Experts of a small language model: 14 layers, vocabulary 8192.
Below are experts of layer 3 (counted from 0) of a mixture-of-experts language model. Rows are named router (the router's row for the expert) and show model dimensions 0-127. Each number is 500 + 50 x the weight over its row's rms, rounded and kept within 0 to 999. Numbers have three digits each.
After each expert's rows: a language model's description of what the expert responds to. This comes from a sample of Wikipedia text that the model never trained on.

# expert 12
router:571526596519491406407459472616534535538452498458543503477494417468372525484464567443592446464577451558479541607552443533488520514448436438508582578528466523533515520472470450465516613459489461575550530494451446586605589543582544434476496471489502482547467476468512447440496494489487467487537460563469562485491431521483430502439466514480510515476463481532434483571568489506460526577582
Capitalized name onsets. Opening capital letter pieces of proper names and titles, such as H, G, Ch, Sh, Th, in tables and credit lists.

# expert 0
router:572403483548533472425483546626452460567454569495480405598496522479478605579468486479488446473573400531448530487544535588486605579414466515492510514477516462496544448464511517465522447390469482490532541545464392486539559484529535490474490533453482500525463498521488460528508555419435430512543570526431593431466535539543502464451468541490553547518464437544558408461485529439478547592459
Prepositions and -ing suffixes. Prepositions and linking words such as of, in the, for, by, plus verb-final -ing pieces like empower-ing, sting-ing, Rest-ing.

# expert 15
router:471475585493553477504473474518544502549492465496495482509523427389498552462474544517528506374522376578489489524546544490420486552498489485559491518504569490524481492506440407545485542417566518494571559577397536509570598428471556387498541473452490509521423552514518501443518568483455549518511500584410544488513529583474448493401477502371514541546400533500442471494539467490489592519582
Line breaks, list markers. Line breaks, paragraph breaks, table pipes and list dashes that end or begin rows in infoboxes, tables and bullet lists.

# expert 7
router:465440491460603470470461395476541550545498475500456402621525482443475539546518500587477518390492568575495567627500508468461468525421532477454480511528422567516544436486524450549443506476463483536519620502536476523557557560476559446444498495484511425563515473538588502534545464463459508522474477588477445411503472543518584504493496516387554530542480494579536443548520450458487518488628
Syllables after S/M. Second syllables following an initial s, S, m or t in names and words, such as em in semantic, am in sameness, eth in Beethoven.

# expert 14
router:455464536524576365503447423597521577512519500532569469535509500455488537540483463467497451390466411494482475513557458532443465552417544493564461581507519534554481570451486494599492546408473464501499561621440466492506463551507529433524501501436500443548398505460547483420490574501456438552510515481422635536481552489473527576488510611505556570476475536554441483468489531526483567545550
Table and number punctuation. Separators and brackets between numbers in tables and scores, such as |, (, ;, :, dashes, e.g. 1–1 (3–2p).

# expert 3
router:452559461526524533556491482554531502542504423461521553542538538497469578433520453577594500482515382520556436516468499532427520517435461504532535595444492484574453502424516505498441479474528458557569497569554487499574574533447422450432418503531449390496507534525454482391616519528428535460443574521487522542526487468608528528397521603474538459501480458478503451542564559492440439572472
Consonant-cluster word pieces. Mid-word pieces built on consonant clusters inside common English words, such as st in feedstock, ort in consortium, rac in contracts, row.

# expert 13
router:407451508475515445481518584494470648476518558408525500531577482405402494489543500539461443557462409585468479429453517562485462482514527479531507536495491406569500512513485494542426513433529557598468454459503484487619466538538526412565473507472463529566513463564496477496552534451416403596461440488441516538518519473419559552509485515496580572489420513502486507542558577521439548505567
Short name syllables. Single letters and short syllables inside names and rare words, such as ur in Asshur, Broadhurst, centurion, plus h, m, f, ol.

# expert 9
router:490532525436519514503396475519585491430471497423477448488542572525490518511351468533527475492529504486478462571486470536470601516422508522617584517530451478519501500533496498518480492459460408500622555566504524530584551475499469460443555500444442519597440570452567417499587510468476459462474502469357572427498529539508455531522427474483585580563428517496491486538555569471490574511468
Sports competition terms. Sports vocabulary in tables, lists and results sections, such as Team, League, season, Championship, Cup, World, medal, game.

# expert 2
router:569465458481499435514478438546509535482433537531541475473557521446415551518437523552572550420536417473498509558535578515412584522515578524515557521591477532547531507376480412505444559475532481536496491580417416492489533472592494500506540382420525487539488513464507458534511490441485468502498487484417591567539490570576438502396469587454497550542493524528491475451509539454412599574541
Math markup and symbols. LaTeX and formula symbols such as =, \, _{, ^{, $, }, in math and chemical strings, also v. in case names.

# expert 10
router:468541502551528486508455408520542501532433490470542480483560447499446590518457518500421480522585512472500455518533542503510482497512581528580576538434497501559546471440485496503476492390440469511565629477402455558542491513538518446503483360455568503580508512456457472515539572397424523572501508540466575449454432460439467483473531531484662524474459466520417467532552600519458517575517
Narrative function words. Pronouns, auxiliaries and adverbs in biographical narrative, mostly after commas or and, such as he, had, it, soon, also, first.

# expert 6
router:422529533532482522428421486520578566534488512535485494492525545457416452530465413482560526460481465454478534523551481504453575474545497456531566574545431519564570523509499452515581491486516513516521546556434494446454610522448608520552415428483555437611480507412482444447467523521484500556487515428415545460537446498401544468509484468454549510482480563525518433504518627460472665551486
Foreign name syllables. Syllables inside non-English proper names, often Japanese, Slavic, Arabic or Hungarian, like Nag-ash-ima, P-ash-a, K-ung-urov, Gar-ang-ao.

# expert 8
router:472503471477518459545492509579508472487548487484516499562535408546469468510454474578551437458458494575460493517547538478411547534440562471591532594530503405580567493484524493519452515435517543467585471514461503507440457440494484387592478418500477485610510580465512404550544560474447516563548455589435509484451478495438449509422507609494513547535387480514473480506614564411476547538481
Institutional and place nouns. Nouns for administrative units, institutions and groups after of/the, such as County, District, government, University, school, people.

# expert 5
router:461543455525543472409461389561538592526504494468545543487505506528433549561486496500582493475532448445478541522507549438472450605547482557603606496542524394496600444401575522577499478435492477548577480509521486526499505547527570480509483503423441466492387524430481413457478469441496579620501522488511540492500483593491436505440534520516528450561466514527445441534587528444458479519570
CJK bytes, Latinate prefixes. Raw byte pieces of Chinese, Thai and Greek characters, plus Latinate word starts like con, ex, pre, acc, determ, challeng.

# expert 1
router:540548547480582427450425531499572491531459500460568411501606515539442492578505450495555564487416446566457528499542573477525509451457528465489551569513449463504538524521452564600488581529475506499497527499458350529470497453425464501512517534487520417551483490440513520459474457448464430537656547550459491566477505533579526482386443476437526517451425499546417470464548559463533463550562
Inner name fragments. Mid-word pieces inside proper names and foreign or rare words, such as os in Colosio, ri in Expérience, az, x, ian.

# expert 4
router:495439524558466548528346490506560542464548543557538560509548466554459503466476539599453500489572502483447496492532433551517511503512440405552509533500549469500425427535545498516408510471558479555541515560476478523506545467626523484491523424475590419552432422422483423486563559527524478514555552534522488470515555570519548509407498489407544533420484574440462404525528516387417489484546
Mid-word consonant pieces. Word-internal fragments, especially t, k, te, ix, in words and surnames like Mix-t-apes, vir-t-ue, Fel-ix, and species author lists.

# expert 11
router:538471624522569548434442475496495579459390498476531557441472470439497626409525456528473510483421535461411428507532543518475465482512605535517505550499536502522574503472597514480515442480513540587554579510505476587446516485506454478625539497458572422532505488422412438571521490491424542460459511471449467442479537499469471522484391572498571504562493481520553431473542509475419478539548
Mid-word vowel pieces. Short pieces after a consonant start inside words and surnames, such as et in vegetation, ap, ip, qu, ech in Speech.